Experts of a small language model: vocabulary 16384, a softmax router.
Below are experts of layer 7 (counted from 0) of a mixture-of-experts language model. Rows are named router (the router's row for the expert), up (a neuron's input weights, with its number) and show model dimensions 128-191. Each number is 50 + 12 x the weight over its row's rms, rounded and kept within 0 to 99.
After each expert's rows: "mostly gets" lists some tokens that are sent to it at least half of the time. This comes from a sample of Wikipedia text that the model never trained on.

# expert 25
router:48 65 31 78 78 63 50 45 47 51 74 56 36 42 51 45 44 48 56 82 51 49 23 44 45 54 53 30 47 42 49 47 64 13 42 54 61 74 70 62 42 42 48 48 65 53 48 42 60 40 45 48 58 53 64 56 46 37 42 41 57 69 50 41
up7:52 44 45 82 67 42 35 61 25 81 61 48 56 46 41 54 63 43 49 46 47 38 51 41 66 52 49 67 60 40 43 49 48 54 25 25 72 44 61 31 49 41 59 72 50 41 33 37 51 43 58 45 49 35 30 76 51 39 44 63 60 36 40 66
up8:51 87 37 51 59 38 62 60 56 52 53 56 36 33 72 50 37 59 58 49 50 42 52 52 45 67 32 52 73 40 45 52 52 52 39 48 44 52 54 39 48 65 53 45 43 44 53 23 60 47 60 55 78 47 60 50 55 63 56 45 51 37 50 51
up9:34 55 50 45 48 53 69 60 42 50 63 27 45 67 53 63 60 51 62 65 57 52 42 52 61 47 67 54 58 38 76 48 55 52 37 48 44 49 48 64 55 36 41 54 40 45 44 46 27 44 37 41 56 41 35 45 84 66 71 40 29 48 44 41
up10:71 48 31 50 51 76 67 31 61 55 51 60 57 51 41 64 26 41 67 53 50 67 43 46 46 40 42 38 64 37 52 64 38 32 49 41 62 38 61 60 45 49 59 46 48 62 67 51 60 41 50 55 48 44 38 34 32 54 25 51 44 45 32 40
up11:69 59 45 46 31 63 46 29 74 51 79 51 41 65 31 56 50 39 43 33 37 56 32 28 41 39 48 61 43 43 67 67 57 56 48 31 59 57 41 72 55 36 60 68 51 51 53 44 74 42 49 36 42 53 42 59 36 53 36 53 73 52 52 64
up12:62 43 61 30 57 38 30 72 39 40 53 52 27 57 31 40 47 52 37 51 31 51 32 61 50 37 38 41 59 28 68 69 64 41 52 44 35 55 60 36 40 52 57 33 45 36 56 49 43 68 61 50 49 57 47 62 59 65 39 59 36 46 55 41
up13:29 65 52 48 74 57 59 66 56 64 42 63 26 34 40 60 58 48 35 44 47 51 65 71 51 54 78 42 42 30 29 39 35 46 55 30 38 36 44 71 38 39 54 65 47 33 42 59 54 64 58 35 60 63 45 41 55 43 58 55 51 74 60 59
up14:40 57 40 57 48 57 49 35 62 67 63 67 58 79 43 41 76 52 43 48 30 48 57 39 40 51 54 59 53 32 31 43 42 46 60 42 57 63 34 74 50 48 62 52 65 65 38 60 64 40 64 67 50 67 49 47 39 43 71 52 62 68 45 39
up15:31 79 47 39 50 50 67 49 61 55 32 51 37 61 43 35 46 65 30 43 40 27 67 55 49 67 58 47 68 53 48 49 64 50 71 33 73 37 31 46 46 58 45 34 48 54 59 37 41 46 47 57 65 24 28 37 61 53 59 71 66 34 57 44
up16:38 59 51 42 54 36 41 38 39 57 47 55 65 68 19 39 50 56 29 52 56 50 20 47 57 55 45 56 78 25 62 32 55 23 50 37 52 56 25 73 54 71 51 41 54 87 51 46 43 58 58 71 49 55 41 34 37 52 52 25 46 51 43 28
up17:34 16 51 41 52 37 66 80 46 52 62 54 48 43 38 49 56 50 31 45 46 34 55 41 54 56 48 46 57 53 54 45 25 46 57 62 60 58 65 49 50 43 39 42 32 62 47 53 59 19 81 48 41 52 61 58 55 32 54 42 44 46 67 55
up18:46 48 46 59 34 23 46 54 82 76 46 31 58 40 57 30 58 52 36 46 50 47 40 56 26 67 41 56 46 21 46 33 47 59 43 45 51 41 58 60 47 48 27 29 49 67 38 56 63 35 50 57 66 49 61 63 25 49 47 32 51 67 55 42
up19:66 66 48 42 48 73 38 51 45 50 35 53 50 58 60 56 53 48 56 60 47 43 37 32 50 56 72 36 48 50 41 44 39 57 40 46 47 42 45 44 38 54 49 61 41 51 65 43 50 48 46 52 55 53 42 55 44 64 60 70 46 49 46 51
up20:45 63 35 46 49 50 49 59 44 47 56 42 47 72 67 36 28 59 41 42 41 37 57 43 62 52 64 62 63 33 43 57 44 16 81 58 52 52 59 69 52 49 53 82 62 54 30 57 48 29 65 54 48 52 41 52 46 26 51 39 54 54 33 44
up21:44 62 38 59 52 43 35 33 65 46 56 37 76 51 46 48 60 51 45 63 47 39 63 71 47 43 71 60 37 50 58 60 38 50 47 42 57 56 39 64 61 42 32 27 61 45 53 65 58 36 67 15 35 52 54 52 70 53 70 53 41 63 18 48
up22:41 43 70 61 63 42 41 55 65 50 62 54 48 59 39 66 74 37 46 53 47 64 46 67 48 59 56 57 44 33 38 44 69 79 57 57 59 57 62 75 32 61 53 51 48 45 55 71 34 55 26 56 43 52 34 29 54 46 57 44 41 46 70 57
mostly gets: " at", " attended", " near", " around", "°N", " above"

# expert 6
router:49 51 47 45 73 44 36 82 30 53 46 58 47 36 31 55 60 44 49 74 18 45 49 52 50 52 29 29 38 67 36 48 34 54 80 54 74 41 56 54 41 44 32 53 56 32 61 46 49 48 62 33 37 70 52 63 61 48 56 70 56 37 59 37
up0:52 62 66 57 29 53 63 38 40 62 71 66 41 44 63 40 52 61 22 62 64 46 45 63 82 70 41 69 43 57 54 60 39 36 52 84 72 65 27 55 32 71 30 49 53 42 38 53 53 56 51 38 57 50 36 55 31 46 37 50 30 77 53 56
up1:40 21 61 62 46 22 53 47 52 47 60 58 54 47 44 69 48 44 52 54 63 71 50 59 70 28 42 78 64 41 59 37 50 41 44 53 38 68 45 52 29 38 37 33 63 80 52 42 46 56 45 40 48 45 48 65 43 50 42 45 57 57 39 66
up2:29 49 55 57 10 71 57 47 37 36 14 75 41 39 55 54 56 60 43 46 49 43 37 56 65 49 48 61 49 53 38 66 41 61 49 41 63 39 41 34 57 44 45 46 51 48 52 59 52 29 60 52 43 49 64 44 63 37 38 59 45 60 54 64
up3:46 61 36 51 64 68 44 42 63 47 56 44 44 46 50 38 51 36 45 60 37 36 36 47 38 50 32 48 43 38 54 59 57 77 47 34 66 49 55 69 43 60 56 45 56 46 29 47 31 50 56 31 67 57 75 57 33 43 52 48 62 37 55 37
up4:66 60 68 28 59 37 60 56 50 66 62 38 48 33 57 26 35 30 65 41 35 37 53 40 53 49 40 51 22 65 61 40 41 25 45 65 64 43 78 49 55 54 37 41 51 61 74 26 42 69 65 42 52 58 39 63 45 49 60 50 53 51 46 44
up5:40 26 50 65 41 68 51 51 35 49 73 54 37 35 55 46 54 56 47 45 51 60 38 57 64 36 54 38 56 56 42 61 65 65 46 63 62 37 59 52 60 48 34 47 24 32 48 56 59 56 41 45 48 43 48 57 55 48 62 27 46 35 62 45
up6:35 67 38 28 51 40 59 36 70 34 52 58 63 57 50 72 51 18 31 69 41 60 52 48 32 41 49 30 44 44 48 49 25 50 71 77 57 54 50 50 60 52 34 56 53 31 40 56 60 47 62 45 54 67 67 45 45 50 52 32 48 56 44 41
up7:35 49 61 57 66 50 57 53 40 42 35 45 47 63 89 55 73 59 43 42 56 61 43 23 74 38 49 69 65 57 44 65 46 51 71 89 68 46 51 43 46 55 54 49 63 43 42 50 46 59 52 34 56 22 55 53 39 27 65 45 54 54 51 53
up8:66 34 66 45 47 55 67 45 39 65 64 62 53 43 40 54 51 54 87 30 55 33 38 71 60 44 53 54 32 45 47 35 59 68 54 57 46 50 51 52 48 51 72 44 50 64 45 53 41 50 47 41 40 54 64 32 50 43 40 56 74 36 47 52
up9:14 61 38 48 56 58 48 57 46 52 67 48 21 40 43 62 22 69 61 68 52 47 40 53 42 55 55 50 52 59 41 48 64 46 50 47 32 34 73 60 52 58 37 61 71 70 52 36 52 55 46 65 48 62 56 47 31 40 57 64 73 31 32 43
up10:54 40 42 45 56 52 60 38 48 53 47 48 67 48 43 40 77 45 44 45 47 51 31 73 57 25 40 45 68 41 71 57 65 44 55 83 52 50 56 40 42 45 38 47 61 41 54 64 48 68 46 40 61 55 44 41 40 32 44 44 48 50 64 72
up11:51 56 54 63 75 29 58 66 46 37 53 39 24 50 37 60 46 60 68 62 42 58 57 48 49 50 47 35 56 53 64 51 37 64 32 44 71 56 54 52 50 70 47 31 68 37 37 46 56 56 70 51 49 34 70 42 68 30 58 45 47 39 40 50
up12:52 38 59 55 45 35 35 54 44 58 37 54 29 19 31 35 39 41 47 61 23 51 56 53 55 66 35 43 33 43 45 42 55 49 46 36 69 61 39 55 40 63 58 56 57 35 49 45 51 41 36 46 47 66 48 43 39 57 49 55 47 60 48 57
up13:47 31 64 40 49 50 49 69 62 47 71 28 37 61 30 56 67 35 43 34 62 43 47 47 51 39 41 71 49 63 47 35 43 50 55 49 54 50 67 51 45 45 38 33 37 20 52 56 49 60 29 54 54 47 43 67 40 59 44 45 70 73 40 56
up14:41 60 67 57 47 46 81 51 58 58 44 66 70 53 28 64 51 45 47 53 28 47 43 79 59 31 36 56 57 75 61 53 50 51 54 62 51 51 65 63 42 56 53 46 47 69 36 56 44 32 52 38 58 69 50 64 50 39 55 58 56 51 82 47
up15:69 45 40 41 56 49 39 51 49 62 26 50 45 29 52 54 61 30 57 35 25 55 29 45 57 54 45 25 39 20 49 58 38 46 47 60 59 42 58 45 67 27 36 51 64 59 65 44 67 36 46 63 66 65 60 63 38 59 60 68 41 37 44 44
mostly gets: " Civil", " Arts", " Force", " Survey", " Rights", " Commission"

# expert 2
router:55 52 35 55 49 66 39 45 54 30 48 53 32 49 57 42 95 37 51 85 66 44 54 44 42 69 57 55 45 41 45 43 29 41 69 52 43 73 68 53 31 49 30 33 51 56 56 56 58 22 45 57 42 46 50 56 49 43 56 38 60 62 57 28
up0:71 61 49 34 52 52 40 66 55 41 43 52 53 44 44 37 41 35 46 37 42 52 46 69 41 48 68 47 58 65 33 50 57 34 65 54 36 34 59 54 47 69 69 36 52 46 49 58 55 51 69 54 50 31 70 56 31 33 68 59 43 39 44 60
up1:68 59 51 56 50 24 33 33 27 54 47 32 56 46 47 50 57 42 43 34 46 51 50 44 60 50 52 64 36 44 55 50 38 47 33 54 69 64 58 62 53 64 41 30 39 50 47 51 81 28 52 33 67 62 61 51 56 47 57 44 52 53 10 58
up2:48 69 36 70 50 43 55 63 69 56 44 62 54 62 66 47 53 66 52 48 33 42 59 44 70 71 58 38 39 50 22 60 47 42 83 35 45 62 60 50 59 30 40 57 60 69 42 52 46 35 35 44 65 63 46 44 46 42 40 52 76 72 37 47
up3:76 51 73 68 30 61 46 35 65 46 56 58 33 53 47 59 53 44 26 58 55 51 45 40 51 47 46 53 72 37 72 50 52 67 54 27 54 44 53 58 51 38 43 33 52 75 62 46 37 50 52 30 60 42 48 38 57 66 63 62 49 56 36 37
up4:65 40 44 54 62 58 44 48 58 69 69 59 29 71 69 48 64 38 63 69 37 18 38 42 39 42 40 46 50 48 34 56 64 39 44 42 56 51 50 35 44 67 41 49 46 45 48 41 39 43 41 33 43 33 63 49 70 58 35 53 46 30 49 40
up5:25 32 36 46 48 46 48 42 66 81 48 71 34 32 57 59 52 59 74 50 61 57 35 65 49 60 26 63 59 48 62 55 68 44 40 48 56 69 75 73 38 85 55 14 42 43 42 54 27 57 51 41 50 59 51 59 59 45 40 45 42 61 66 32
up6:49 62 47 56 62 60 72 70 45 49 58 67 56 41 63 62 57 66 58 46 60 55 59 56 30 59 50 50 34 31 32 54 75 46 49 31 52 51 33 43 41 60 22 29 61 48 55 36 59 82 43 48 42 64 28 43 68 54 46 45 49 66 65 45
up7:54 66 29 17 50 46 41 60 41 42 46 63 54 55 47 68 23 40 68 34 31 52 45 39 57 73 34 56 42 50 32 38 74 71 57 44 28 61 54 38 38 66 47 39 58 50 31 45 60 47 46 27 52 62 55 68 82 37 51 43 63 47 46 41
up8:54 48 47 63 54 60 62 19 60 30 64 33 51 62 56 53 39 27 30 60 58 50 51 38 62 42 45 23 58 50 57 34 41 64 66 47 46 48 60 28 54 56 41 14 38 42 84 43 37 72 40 33 42 42 72 57 53 69 40 45 50 38 70 37
up9:44 46 51 53 62 56 53 64 38 54 41 52 50 39 41 56 59 44 23 52 45 57 55 39 69 41 55 57 65 27 33 63 51 45 60 46 73 59 69 48 64 38 39 45 54 45 60 46 56 71 63 41 38 35 23 65 53 49 46 61 28 62 48 50
up10:60 57 38 26 46 48 50 68 52 56 58 28 39 58 48 59 44 26 39 56 46 60 66 60 55 63 62 49 47 50 67 32 61 46 56 47 60 59 41 38 52 60 48 44 49 52 72 58 63 69 55 34 20 51 60 55 35 61 47 56 38 36 60 54
up11:43 76 48 54 44 53 58 66 39 37 58 32 67 39 50 60 30 63 60 55 40 49 38 64 53 56 66 57 47 48 47 34 47 46 58 57 43 38 52 31 37 48 43 48 41 43 39 38 65 50 58 61 37 56 51 64 60 40 64 35 51 55 47 52
up12:48 46 42 49 37 49 50 41 56 57 63 61 54 54 53 45 35 50 53 55 61 49 53 56 70 62 11 48 41 39 44 54 60 44 37 61 65 49 52 70 25 61 60 34 38 40 64 62 28 48 63 53 52 39 56 72 49 45 43 50 51 64 61 44
up13:49 43 50 26 31 54 33 69 46 49 41 48 46 46 24 56 56 45 48 72 28 38 45 41 58 48 53 49 49 22 42 43 54 61 45 73 42 38 54 41 61 45 60 63 61 64 57 24 61 68 35 50 44 49 39 70 63 69 56 51 35 53 55 36
up14:74 56 54 33 32 38 72 52 53 69 63 26 55 54 65 48 37 61 48 41 47 40 33 41 25 49 28 42 42 37 51 59 60 41 58 49 52 30 71 41 46 35 49 41 59 61 51 39 57 34 43 37 45 56 47 58 40 55 61 42 54 54 40 28
up15:44 60 69 55 38 49 67 74 32 36 36 45 48 48 53 50 59 60 63 64 66 36 54 35 70 27 41 46 45 53 55 59 50 41 41 81 52 50 46 28 45 44 56 50 63 48 23 34 61 32 38 45 71 65 52 54 47 66 70 40 47 66 43 30
mostly gets: " on", " along", " upon", " using", "On", " across"

# expert 13
router:65 67 54 46 52 60 57 56 47 48 37 45 54 50 51 44 47 43 67 55 30 51 40 55 50 64 53 57 57 54 44 71 54 59 50 37 42 47 40 81 38 56 37 00 66 56 64 35 59 50 50 60 12 64 59 63 47 40 50 52 41 76 57 37
up0:33 67 70 55 46 24 54 33 68 50 45 48 29 31 47 47 57 36 50 73 53 44 53 36 50 58 54 35 65 46 35 56 42 58 77 53 39 44 59 53 32 45 22 46 41 53 58 63 43 34 59 52 48 68 40 54 54 37 55 23 41 36 49 45
up1:44 44 56 46 64 69 60 38 55 46 72 43 33 48 42 54 40 43 67 64 42 73 42 43 62 53 54 31 68 45 67 65 40 50 32 30 45 34 48 32 37 70 40 51 54 57 58 61 24 56 35 62 29 64 49 38 51 57 62 51 55 47 61 48
up2:55 49 35 44 61 53 33 30 57 58 83 57 47 48 55 26 51 39 49 42 41 56 50 55 56 47 46 54 54 53 39 36 60 58 46 39 38 67 57 54 48 54 49 72 59 52 37 33 51 43 62 62 15 34 38 66 47 22 54 53 33 40 58 45
up3:22 41 29 56 29 62 40 53 71 61 53 48 52 57 57 49 48 70 44 50 41 41 36 43 44 69 50 45 65 45 51 62 67 61 65 46 36 72 37 51 62 43 34 55 35 68 80 38 72 37 51 51 33 42 36 51 59 54 57 55 46 66 29 49
up4:56 44 49 46 53 47 47 43 38 49 50 68 31 50 68 40 54 56 50 42 58 56 34 54 43 59 52 37 40 81 44 57 65 53 31 48 87 46 60 47 67 56 65 59 58 64 42 61 51 47 21 51 69 59 48 59 41 81 57 49 58 73 66 58
up5:83 41 57 55 30 40 39 62 40 26 47 45 78 65 47 48 39 43 54 45 40 57 33 59 58 66 40 41 55 45 52 49 55 43 61 57 37 31 51 56 42 68 44 35 57 53 55 65 34 43 50 54 50 47 55 81 51 33 46 65 40 68 46 38
up6:57 40 58 54 63 55 35 50 52 47 37 59 63 61 54 54 71 51 40 32 60 77 62 45 62 66 30 51 43 41 47 44 42 38 44 22 50 53 44 44 60 33 42 30 41 39 48 53 42 53 32 62 36 43 85 66 24 48 53 63 42 71 57 57
up7:56 56 60 50 37 58 65 38 54 56 44 58 45 47 41 56 39 62 40 73 54 62 50 79 45 41 31 49 38 53 44 42 38 60 55 66 50 35 43 65 59 31 40 58 69 55 67 46 56 90 46 47 57 75 48 52 49 44 38 53 38 67 59 55
up8:53 79 43 67 61 58 43 54 63 45 36 47 42 27 33 38 49 34 59 49 54 36 54 73 42 40 58 62 63 56 46 75 60 63 38 68 37 45 50 42 36 61 32 73 43 75 56 73 38 42 57 37 44 49 50 52 25 44 51 48 43 49 49 73
up9:47 60 47 56 61 62 55 57 52 36 45 49 35 50 53 52 44 54 44 39 47 67 47 47 81 49 72 40 59 40 50 43 38 40 80 38 62 72 50 27 50 70 66 37 68 37 40 39 23 52 43 57 28 33 64 56 70 73 40 58 63 60 37 49
up10:57 44 36 52 54 50 67 47 63 40 44 34 68 72 40 42 44 56 59 63 53 46 34 41 58 51 51 47 72 56 39 51 75 42 60 59 65 66 54 63 61 51 60 28 66 39 37 63 79 55 52 62 45 49 92 49 52 54 56 45 50 63 60 57
up11:55 54 55 59 58 72 50 45 86 65 41 51 64 43 51 61 35 58 54 37 27 42 42 49 48 62 66 48 48 59 41 64 47 64 52 47 62 63 46 55 53 52 38 62 45 61 46 67 46 48 53 55 46 59 46 48 30 56 34 38 49 51 54 56
up12:43 64 54 37 24 48 72 62 57 44 43 68 35 39 64 41 60 54 66 45 52 41 53 50 60 45 64 58 55 42 48 72 61 49 27 56 72 61 33 67 34 43 51 53 60 37 46 61 38 23 41 53 59 37 42 39 52 51 36 69 44 36 55 52
up13:69 71 61 52 51 33 58 60 64 25 43 52 41 57 44 62 61 40 55 71 29 53 58 46 50 29 58 31 63 61 33 66 56 68 44 54 31 59 53 24 52 46 64 37 60 64 48 45 55 47 37 46 52 63 44 66 52 47 50 32 47 44 68 67
up14:41 64 55 58 62 39 41 53 30 49 43 40 61 32 54 57 76 67 61 59 41 67 38 46 69 62 62 64 55 51 45 50 29 50 63 68 37 14 53 26 72 40 63 50 48 62 52 39 47 55 52 59 46 81 57 60 62 52 56 34 47 46 67 40
up15:65 46 42 32 56 77 51 59 31 72 41 29 29 48 63 44 79 42 40 50 45 72 62 66 46 47 69 52 53 49 51 66 54 71 50 40 33 46 64 53 53 47 70 45 42 55 45 40 59 55 37 42 48 85 56 43 55 47 48 68 56 49 46 45
mostly gets: " Hard", " Holy", " Great", "AF", " Un", "TS"

# expert 21
router:72 53 61 64 45 35 63 72 19 38 56 51 61 59 28 62 66 40 73 56 52 29 35 40 49 67 36 53 40 40 55 58 51 55 57 49 68 36 54 55 64 43 55 64 65 46 50 54 59 50 50 38 42 60 60 39 50 35 70 36 60 51 48 50
up41:52 69 47 33 46 61 43 57 54 78 50 40 29 44 38 52 58 36 47 36 32 29 48 66 60 56 56 40 71 70 39 67 68 44 49 32 46 41 50 59 34 49 61 52 63 64 39 58 43 35 40 47 48 53 45 43 41 39 64 66 58 49 59 28
up42:66 65 73 43 55 54 49 63 53 54 43 44 66 47 45 56 63 54 54 62 46 53 37 41 66 53 63 44 57 41 65 63 45 69 60 56 44 62 44 56 35 57 50 74 58 52 55 79 58 63 44 49 45 51 54 43 31 45 62 64 53 59 35 30
up43:28 40 33 75 49 60 50 62 33 51 42 49 58 39 51 53 39 52 48 64 66 57 51 38 43 50 36 50 46 61 61 71 50 27 64 50 42 41 44 51 66 30 54 53 51 63 41 48 58 48 55 54 37 42 29 68 42 34 43 44 54 52 41 32
up44:59 14 42 75 34 40 55 48 38 52 54 40 31 52 25 61 63 55 50 62 65 36 51 36 61 35 39 52 66 75 53 51 44 50 76 49 62 57 19 48 51 51 69 53 51 32 50 24 45 58 49 60 60 61 63 49 55 50 46 58 61 77 54 30
up45:58 57 52 71 52 43 54 53 54 47 66 49 62 48 22 51 48 36 61 46 46 35 52 56 45 42 33 41 75 60 33 62 49 61 55 34 55 41 60 60 55 45 59 46 49 31 42 47 59 53 47 48 40 30 61 49 54 49 60 46 51 21 40 34
up46:49 44 40 57 52 27 49 34 54 54 53 49 51 58 53 37 49 17 52 50 65 34 63 36 55 51 44 49 60 46 62 49 44 60 62 75 29 65 65 53 46 48 58 65 47 68 62 53 40 44 50 63 32 48 60 48 39 68 61 47 67 30 39 83
up47:56 66 65 61 17 42 47 33 62 52 66 33 39 60 21 36 43 49 45 67 75 47 61 44 50 62 30 53 52 43 49 43 46 38 38 54 70 39 34 43 53 63 67 45 47 52 45 48 60 32 48 33 39 71 37 51 53 51 61 51 37 28 63 70
up48:47 56 38 44 54 32 34 56 43 47 55 42 51 44 49 49 52 33 76 69 61 35 79 53 47 55 46 29 56 38 43 39 63 47 57 43 90 59 54 35 57 41 53 47 57 66 68 46 68 43 56 41 36 53 49 45 47 57 56 44 49 55 62 39
up49:72 50 35 66 45 30 40 49 55 54 45 33 56 41 47 48 26 32 61 58 77 36 43 71 56 51 59 65 76 73 31 53 64 41 47 43 72 51 51 57 54 57 66 64 59 53 60 66 42 46 45 47 48 35 42 69 49 59 33 45 86 60 34 54
up50:67 68 47 49 47 50 57 35 47 65 46 54 58 63 36 60 50 31 53 55 56 60 49 69 40 35 45 67 53 13 49 47 36 61 31 56 34 43 55 70 73 28 55 56 52 74 58 50 52 47 43 52 47 52 23 55 57 42 45 47 39 24 62 41
up51:50 49 49 48 76 48 45 54 43 55 55 63 56 37 47 47 47 81 44 25 67 45 39 58 36 56 62 20 57 57 39 49 20 53 53 14 40 56 66 59 49 30 58 60 48 60 55 67 39 26 47 49 75 62 34 54 67 66 39 52 57 31 79 44
up52:55 44 62 55 40 47 48 36 58 63 62 64 27 56 51 46 44 64 56 67 61 75 20 41 57 63 42 82 44 35 38 36 40 55 57 30 56 38 66 74 59 44 45 56 51 71 62 60 27 56 51 52 46 57 47 54 56 29 64 50 72 35 48 54
up53:55 66 43 36 53 50 44 54 76 56 49 54 43 66 41 38 68 26 33 44 47 36 41 44 24 36 62 44 45 58 46 54 56 60 48 29 56 59 63 44 64 30 49 56 58 73 54 60 29 51 54 44 53 41 61 51 63 52 61 43 46 57 57 38
up54:28 57 51 41 50 46 50 49 44 55 41 71 40 37 53 62 55 64 37 50 68 29 44 78 59 41 61 43 45 60 56 36 39 57 56 23 44 53 43 69 51 51 40 47 41 60 36 49 41 25 80 42 38 34 73 47 46 40 35 31 44 61 44 51
up55:66 41 42 59 51 47 47 47 62 61 50 63 33 56 39 46 58 32 59 51 54 46 40 36 59 58 66 45 50 50 66 21 56 40 50 37 36 48 60 65 61 58 40 37 65 49 42 43 34 59 43 51 66 63 41 51 54 11 65 76 46 30 58 58
up56:40 42 53 54 71 45 29 69 52 44 37 56 51 71 47 73 34 36 35 36 49 53 43 41 50 34 67 41 47 38 40 48 62 39 60 66 73 35 58 30 46 33 31 47 34 46 30 43 66 74 44 56 62 68 45 33 55 47 64 59 61 31 66 58
mostly gets: " Sz", " É", " d'", " Sy", " Gi", " Z"

# expert 19
router:69 52 39 57 52 47 31 29 48 37 38 49 41 54 56 47 59 39 58 58 49 45 36 67 42 31 51 70 52 54 36 52 27 36 50 53 69 69 42 54 47 27 45 37 60 57 30 47 58 40 58 36 49 49 51 58 51 50 60 44 70 76 49 51
up7:62 41 50 41 33 21 33 34 50 60 37 51 59 57 62 42 47 42 45 54 40 40 56 34 45 57 66 44 65 34 15 55 46 49 44 63 55 52 09 42 66 45 60 59 46 62 60 53 76 05 73 59 54 52 30 58 37 64 39 58 68 38 52 48
up8:48 30 44 87 61 61 72 30 30 28 39 41 11 43 38 58 64 62 57 59 27 57 76 45 39 82 64 68 61 41 67 60 49 48 45 50 47 47 61 47 44 54 35 33 61 49 38 57 55 57 62 39 48 52 44 31 43 32 54 60 68 66 54 49
up9:52 40 33 42 39 26 51 21 58 32 55 31 75 37 61 51 80 58 48 55 46 37 70 28 58 52 54 42 62 55 52 62 49 67 58 57 45 50 44 53 47 25 34 61 56 40 37 55 31 44 71 29 42 58 54 50 73 68 58 61 51 64 63 59
up10:62 25 51 39 50 56 28 74 50 67 40 61 37 46 41 77 59 60 60 39 43 57 44 34 54 47 52 58 50 47 43 40 46 55 43 47 52 60 58 58 51 47 65 46 69 44 22 29 56 57 37 53 67 58 46 64 46 58 40 48 58 66 33 36
up11:36 60 41 60 49 41 32 48 46 44 41 52 40 38 51 58 37 48 53 46 54 42 53 49 53 55 44 79 56 30 54 38 62 58 59 53 40 39 57 18 57 55 68 65 46 36 43 52 38 50 50 19 29 50 51 25 46 57 69 55 50 52 50 47
up12:62 41 57 53 41 48 38 47 36 35 36 14 54 59 52 76 54 39 34 57 59 42 31 70 38 77 51 66 46 61 41 60 50 47 49 51 66 45 67 50 42 50 34 48 55 46 35 42 56 49 61 59 45 60 29 52 45 49 65 46 71 63 45 50
up13:54 67 44 52 54 39 70 56 65 49 35 53 47 59 46 53 69 44 67 37 54 69 58 30 57 43 55 71 49 43 32 72 61 31 45 36 61 21 54 66 50 47 58 41 56 50 25 49 61 65 58 44 59 61 46 29 48 51 47 69 49 67 51 46
up14:57 44 35 62 46 63 39 46 60 36 63 63 44 54 42 61 42 61 24 37 30 53 43 55 35 44 51 60 59 46 64 44 44 48 59 46 53 46 52 73 47 57 42 49 33 44 45 52 52 57 61 51 71 57 35 43 57 53 49 47 63 63 35 60
up15:43 41 55 38 65 47 76 55 67 37 57 39 52 66 49 58 51 42 35 60 56 39 41 58 57 35 62 46 76 55 60 54 48 49 59 40 61 58 43 45 52 57 63 58 46 50 49 61 53 48 61 55 61 48 57 62 53 48 56 42 36 46 57 39
up16:65 73 54 67 75 50 56 34 58 48 71 51 54 50 58 46 65 40 66 66 28 49 45 55 60 36 66 54 44 76 78 79 42 62 41 65 69 46 30 42 50 30 48 57 66 38 56 46 62 56 58 46 55 51 43 49 42 65 52 69 30 58 69 33
up17:58 59 73 43 68 52 57 38 59 49 59 30 49 51 50 46 45 57 34 23 67 61 30 46 37 43 53 53 49 63 40 60 55 59 36 67 60 60 42 77 34 46 52 30 59 51 42 30 45 67 61 43 43 69 23 50 52 45 63 33 60 46 61 56
up18:41 47 38 32 55 55 54 58 60 79 34 42 42 39 65 71 71 56 42 48 32 58 65 66 58 64 56 68 51 52 53 45 49 48 45 59 44 69 40 53 63 66 45 36 51 41 43 33 72 59 39 30 71 30 55 54 44 43 68 53 60 59 36 46
up19:63 47 45 28 68 56 45 43 46 50 46 44 50 63 76 54 35 33 44 50 52 57 48 58 45 55 74 51 72 33 44 48 51 46 47 38 44 35 48 60 46 64 61 56 51 45 63 39 76 47 47 54 69 41 43 40 46 36 51 50 70 47 42 53
up20:50 63 46 43 78 30 37 42 62 58 46 53 56 55 57 52 58 47 57 56 56 53 47 72 51 35 50 52 69 44 54 63 44 62 31 65 42 49 64 49 49 56 65 44 57 41 52 37 40 33 55 35 39 53 33 44 54 28 62 55 69 54 60 61
up21:59 60 58 64 71 68 51 53 34 62 35 62 52 46 61 65 63 37 45 47 43 46 57 59 22 58 65 51 36 70 74 43 34 46 40 60 37 52 62 54 42 37 40 44 37 43 51 64 60 37 63 52 47 43 73 43 51 56 49 39 42 34 53 46
up22:55 33 49 42 55 51 49 47 58 43 51 57 53 38 43 48 52 26 64 38 63 36 56 54 42 45 42 25 33 41 49 48 52 43 41 64 41 54 53 41 61 55 48 42 39 51 51 43 37 41 52 64 43 45 55 38 52 57 45 57 63 11 59 57
mostly gets: " as", " become", " becoming", " been", " how", " became"